From a checkpoint of a small mixture-of-experts model trained on Wikipedia.
Size: 13 layers, width 192.
Experts: 8 experts in each of 13 layers, 448 SwiGLU neurons an expert, a softmax router.
Training: a variant of Adam for the experts, 441M tokens, 3407 steps.
Below are experts of layer 3 (counted from 0) of a mixture-of-experts language model. Rows are named router (the router's row for the expert), gate (a neuron's input weights, with its number), up (a neuron's input weights, with its number) and show model dimensions 0-191. Each number is 50 + 10 x the weight over its row's rms, rounded and kept within 0 to 99.
After each expert's rows: "mostly gets" lists some tokens that are sent to it at least half of the time. This comes from a sample of Wikipedia text that the model never trained on.

# expert 4
router:38 33 63 36 62 56 53 65 46 52 45 29 61 43 52 54 63 42 52 60 40 48 48 44 48 40 50 60 41 46 49 54 45 44 57 46 37 72 55 26 35 43 44 47 40 63 37 60 39 55 67 43 65 56 47 48 53 64 41 56 66 39 56 37 40 61 66 55 42 47 46 72 45 57 44 45 51 57 45 57 48 49 58 58 40 56 50 53 38 38 61 40 35 45 41 58 60 57 71 57 49 65 60 38 39 56 53 65 58 36 65 61 60 59 47 57 64 35 44 60 49 50 64 51 56 52 44 46 46 27 53 30 63 39 41 59 51 53 50 48 52 54 66 52 34 31 50 63 48 47 43 63 63 65 50 54 54 35 44 64 59 53 42 55 37 51 41 56 66 64 44 66 43 45 41 40 65 40 65 42 54 38 59 60 55 37 46 57 25 51 47 40
gate15:51 42 42 49 53 61 61 50 39 46 43 60 57 43 42 53 70 54 32 56 68 37 60 56 55 63 61 46 54 36 49 46 44 55 38 47 55 49 54 46 60 45 55 52 39 37 31 54 72 54 64 70 40 48 46 46 45 56 40 16 45 46 50 42 52 50 49 50 44 45 45 58 38 71 45 55 60 41 69 65 54 49 37 58 45 52 48 60 64 77 52 47 57 50 50 45 39 42 76 52 48 39 49 58 62 69 48 50 65 49 57 38 47 53 42 36 53 39 38 76 49 57 37 36 44 35 59 53 55 56 30 46 63 49 56 40 53 59 44 43 63 36 57 48 64 58 60 51 49 38 41 62 51 54 48 53 45 60 49 25 40 46 64 49 42 66 37 38 37 64 33 49 52 34 46 52 49 44 61 41 41 40 59 41 49 51 49 49 33 45 57 55
up15:66 58 56 56 69 50 65 39 37 43 39 41 45 61 39 60 72 55 39 54 52 37 54 53 69 53 56 47 39 55 42 62 47 61 29 48 52 53 51 50 60 50 44 47 65 30 46 56 67 54 54 59 46 44 53 60 40 49 66 22 38 52 59 55 59 58 43 48 38 49 53 70 48 54 40 64 34 53 65 68 53 57 42 49 56 48 48 41 55 44 43 39 53 65 61 41 61 44 55 38 54 38 54 48 65 54 62 40 57 64 28 59 50 66 56 43 48 53 45 36 46 65 46 33 34 38 55 45 49 49 63 38 60 58 39 36 58 49 52 42 65 44 63 53 48 63 38 54 42 43 42 56 61 34 51 40 63 60 60 39 49 58 64 40 37 71 40 59 54 50 50 48 48 56 55 38 43 39 52 74 37 54 41 34 53 60 50 45 36 57 40 39
mostly gets: "ō", " Exp", " Pa", " FM", "ada", " west"

# expert 3
router:41 51 38 61 59 51 47 31 50 58 51 51 47 62 48 71 73 48 52 59 49 65 38 49 38 42 52 38 38 47 51 42 47 47 40 58 40 53 50 37 52 60 70 71 47 43 50 52 55 48 51 62 39 54 36 45 62 52 55 51 53 52 49 39 50 48 39 59 32 50 44 55 64 46 33 40 43 55 54 53 30 34 47 43 53 65 46 34 35 53 36 52 62 49 50 67 68 55 51 52 59 48 62 53 82 61 68 70 56 68 34 54 45 55 55 61 34 37 42 58 47 66 37 39 64 46 64 36 56 56 47 62 53 63 53 45 61 32 51 52 70 58 49 66 58 64 35 43 56 42 40 51 50 53 56 29 40 43 66 56 49 55 59 39 53 65 69 59 49 41 52 49 42 57 49 56 47 36 51 51 41 40 51 44 54 57 60 47 37 39 58 38
gate10:65 49 49 59 50 60 52 31 42 40 57 49 52 53 32 53 56 59 43 33 41 49 61 58 48 71 39 36 42 36 55 43 65 49 32 67 59 58 46 36 44 62 64 62 52 63 26 56 55 29 55 60 36 36 43 74 49 57 49 43 61 46 41 54 46 52 42 34 62 41 45 43 60 46 48 50 70 45 33 45 42 49 45 44 58 52 50 52 49 49 49 55 55 37 59 37 34 37 39 54 35 54 60 52 59 43 47 52 40 51 68 33 54 57 48 51 66 58 50 50 59 44 35 39 64 27 63 52 51 57 43 69 37 58 45 65 35 51 50 50 48 50 45 36 59 52 42 53 50 51 68 53 56 63 56 41 66 56 69 69 41 52 40 57 56 53 50 50 37 56 50 55 50 60 54 39 53 55 37 38 67 54 50 66 36 40 59 39 37 63 61 41
up10:46 48 59 56 38 48 51 44 53 50 34 47 37 53 62 64 36 48 43 37 66 36 49 73 41 47 43 50 45 55 36 68 42 36 45 21 62 50 43 49 50 41 70 49 60 49 46 41 51 37 32 39 56 46 39 61 59 50 72 41 48 36 32 35 68 59 48 45 47 57 61 52 48 53 56 55 62 58 64 44 45 47 33 45 49 49 61 49 25 41 44 60 66 32 54 62 36 45 42 43 42 63 55 39 55 55 49 48 53 44 48 40 43 61 38 37 50 55 41 39 69 43 39 52 63 43 49 52 63 48 56 49 49 45 33 67 69 60 46 52 59 45 56 35 67 50 54 32 30 46 53 36 56 68 47 40 78 52 48 53 42 51 45 59 34 48 52 36 41 46 45 44 64 36 48 46 50 39 59 42 48 49 58 41 51 57 53 51 36 48 62 47
mostly gets: " football", " league", " Football", " tournament", " Championship", " championship"

# expert 2
router:62 65 62 39 44 49 30 65 64 36 42 53 44 63 33 46 39 54 44 41 59 62 37 50 55 54 62 61 56 56 48 35 56 61 55 56 57 34 56 61 42 39 63 43 55 57 64 35 50 68 55 59 51 41 65 39 39 54 37 67 50 63 59 39 69 43 51 48 60 33 51 35 42 54 59 76 50 38 55 60 66 51 37 59 48 34 50 66 65 27 56 60 43 58 49 41 34 62 52 41 43 65 55 63 50 46 47 58 54 37 56 42 45 48 39 39 40 55 37 59 39 54 54 39 36 37 52 64 62 54 33 50 37 50 47 47 37 72 46 55 31 51 37 39 57 48 69 58 50 50 55 58 55 42 33 58 60 54 41 44 49 45 36 44 40 34 50 52 49 49 38 66 46 60 51 58 42 52 47 43 46 63 48 48 62 51 42 53 56 50 56 65
gate14:66 60 58 39 48 65 63 47 32 47 51 66 55 49 25 44 55 50 43 47 52 54 29 41 44 54 48 40 69 49 57 49 60 41 59 65 44 53 46 56 54 64 54 56 34 38 51 63 49 38 38 80 57 48 45 52 43 40 46 52 56 55 61 66 51 51 39 59 49 45 58 46 49 64 51 60 57 31 39 57 47 49 49 52 63 43 56 61 34 53 41 53 38 31 42 41 35 43 47 56 61 42 51 42 46 41 47 57 44 55 47 53 61 54 53 54 57 53 65 43 51 57 50 44 39 23 47 60 63 56 42 59 44 52 60 51 49 36 53 51 43 72 49 33 57 40 33 32 51 37 78 48 57 53 57 52 33 49 46 31 50 33 64 63 44 48 43 42 52 57 35 53 62 37 39 47 63 34 53 44 61 31 47 26 52 54 39 58 48 51 65 54
up14:44 34 51 51 53 36 40 52 70 53 52 43 47 47 65 52 56 50 49 59 43 45 73 53 55 40 50 63 26 41 47 50 43 58 42 41 59 46 52 44 34 43 35 48 61 58 47 39 54 48 66 33 41 56 64 41 62 66 47 47 55 43 33 43 57 43 62 46 51 52 42 58 51 32 52 40 42 73 51 52 51 60 53 46 50 50 45 43 62 47 62 47 44 63 57 58 71 57 64 44 40 58 60 57 55 47 51 42 65 44 38 52 50 49 43 46 45 40 39 67 38 50 37 56 63 58 60 47 36 46 56 35 52 45 44 39 50 70 36 50 40 20 46 70 50 65 56 67 65 74 39 47 41 45 50 43 58 50 51 67 58 66 40 41 56 59 57 57 37 48 62 42 33 53 57 58 43 59 47 52 39 64 44 74 41 58 49 30 39 53 45 49
mostly gets: "\n", "Al", "′", "°", "\n\n", "è"

# expert 6
router:53 40 46 42 40 64 49 32 52 47 62 54 64 54 47 41 36 48 37 38 35 50 36 47 61 59 48 36 53 58 37 57 44 53 47 32 44 49 35 44 55 54 58 55 52 43 46 52 45 54 35 47 54 49 35 76 52 25 57 42 69 47 35 35 66 37 57 56 38 55 35 57 51 61 63 39 52 44 47 32 66 66 45 50 60 57 33 71 49 48 49 48 42 42 43 38 54 53 46 52 50 72 53 43 48 51 48 36 53 54 50 43 46 27 49 65 52 55 42 35 62 64 48 67 48 61 47 39 48 49 54 44 56 47 27 59 65 46 46 52 46 44 46 48 53 41 52 40 47 46 64 36 65 53 60 73 61 54 47 34 55 38 53 64 68 52 57 44 53 66 58 29 51 28 47 42 60 40 61 53 52 55 56 48 54 35 40 46 56 62 32 48
gate21:57 54 34 40 62 50 37 57 37 55 61 54 52 46 44 55 49 52 63 67 36 55 30 47 37 55 62 32 50 59 55 54 56 59 58 62 54 39 23 49 60 62 68 55 61 56 47 55 67 53 46 47 50 59 47 60 57 51 24 48 55 40 52 57 51 51 35 50 36 43 54 27 57 56 42 54 46 62 36 57 64 51 43 33 48 54 56 52 56 36 30 45 44 45 34 51 48 32 54 37 50 54 47 57 38 55 51 51 25 66 45 51 48 67 62 56 45 47 52 38 51 67 44 61 51 49 65 49 52 56 56 45 43 53 52 49 58 61 51 52 66 65 51 55 45 56 56 33 58 47 61 53 50 43 23 57 38 65 58 36 54 40 64 45 43 64 61 67 57 49 36 69 38 45 66 58 42 53 55 42 42 63 31 44 65 47 64 40 56 38 56 60
up21:32 65 42 43 43 47 45 65 32 44 48 32 33 39 56 57 41 42 42 45 49 48 58 30 51 58 42 34 62 60 53 34 55 42 31 53 50 61 43 50 43 59 61 51 40 42 49 52 71 59 50 61 54 53 52 52 69 44 34 54 45 49 58 41 59 53 54 57 36 21 51 41 63 37 64 36 54 61 50 55 47 67 47 47 57 50 50 40 34 36 59 52 35 51 53 55 32 38 68 41 31 55 46 55 64 50 52 38 41 60 48 47 37 57 44 57 55 59 53 59 42 58 45 68 45 47 63 60 45 51 44 36 40 49 41 49 49 67 40 65 45 53 41 52 51 60 28 41 68 38 48 60 54 44 54 46 58 48 66 33 67 45 44 54 35 38 56 45 35 43 48 63 54 50 54 60 39 34 51 40 48 40 49 49 71 57 40 43 52 71 45 39
mostly gets: " killed", " Congress", " border", " significant", " households", " citizens"

# expert 1
router:55 31 55 53 48 41 57 43 40 51 55 37 55 35 59 70 55 34 70 56 51 47 62 38 60 39 46 56 49 62 64 54 42 58 62 26 38 61 48 44 41 46 29 35 47 67 54 46 42 56 58 38 76 54 45 44 57 64 48 68 61 46 60 36 40 71 73 52 43 44 49 61 34 53 46 56 44 66 58 43 62 52 69 49 51 50 45 46 40 62 54 50 37 57 67 64 50 56 50 58 36 61 50 51 51 59 62 50 50 31 68 61 58 40 53 52 60 53 40 66 58 49 51 51 48 57 48 46 45 24 50 53 58 48 52 46 45 45 50 59 45 48 70 51 46 36 55 75 40 62 37 69 54 53 51 59 54 50 45 60 57 66 46 50 37 49 32 64 61 44 53 60 38 58 39 38 55 44 60 58 52 48 60 62 49 48 32 47 41 48 46 51
gate14:52 44 33 37 53 42 39 28 52 47 56 45 56 49 40 57 58 63 59 59 50 38 41 54 44 65 45 44 58 49 42 45 52 52 46 70 54 47 50 52 65 51 60 49 48 45 52 48 51 32 25 63 33 35 32 60 57 52 57 62 67 63 43 62 52 31 46 37 47 26 45 43 56 63 75 40 49 42 58 49 51 45 46 47 53 56 48 51 50 37 38 39 55 39 35 42 48 67 56 51 54 56 51 47 67 61 39 38 35 62 47 46 48 56 52 68 63 50 53 50 34 61 53 51 39 43 58 47 45 60 57 80 63 58 51 62 47 42 51 63 52 42 38 37 47 51 46 39 40 40 75 53 56 51 41 52 57 42 44 38 49 31 41 50 46 65 54 46 50 59 50 55 41 41 50 34 64 45 41 47 40 60 59 50 55 34 64 65 54 74 50 72
up14:44 38 40 48 36 49 53 39 51 63 51 53 48 36 58 33 36 48 68 10 46 57 44 56 48 30 70 42 56 59 51 58 31 67 64 47 64 59 60 49 56 36 60 41 51 47 44 43 51 47 50 55 60 32 50 44 47 65 73 42 62 57 48 38 64 36 58 46 37 59 61 48 53 57 52 42 49 47 61 44 46 46 54 32 51 63 49 53 43 39 57 37 67 55 53 38 50 70 52 55 67 55 52 52 47 55 45 44 48 30 67 48 47 35 36 60 56 37 59 54 46 44 77 47 38 64 53 40 31 37 53 70 37 43 43 49 54 49 62 48 47 44 49 43 48 49 59 59 44 43 46 52 45 46 44 53 48 66 28 51 54 54 34 41 52 46 34 48 58 57 55 54 46 30 51 27 56 50 47 52 53 55 58 58 44 51 40 58 51 64 48 55
mostly gets: " TV", "ür", "enc", " Bh", "br", " Martin"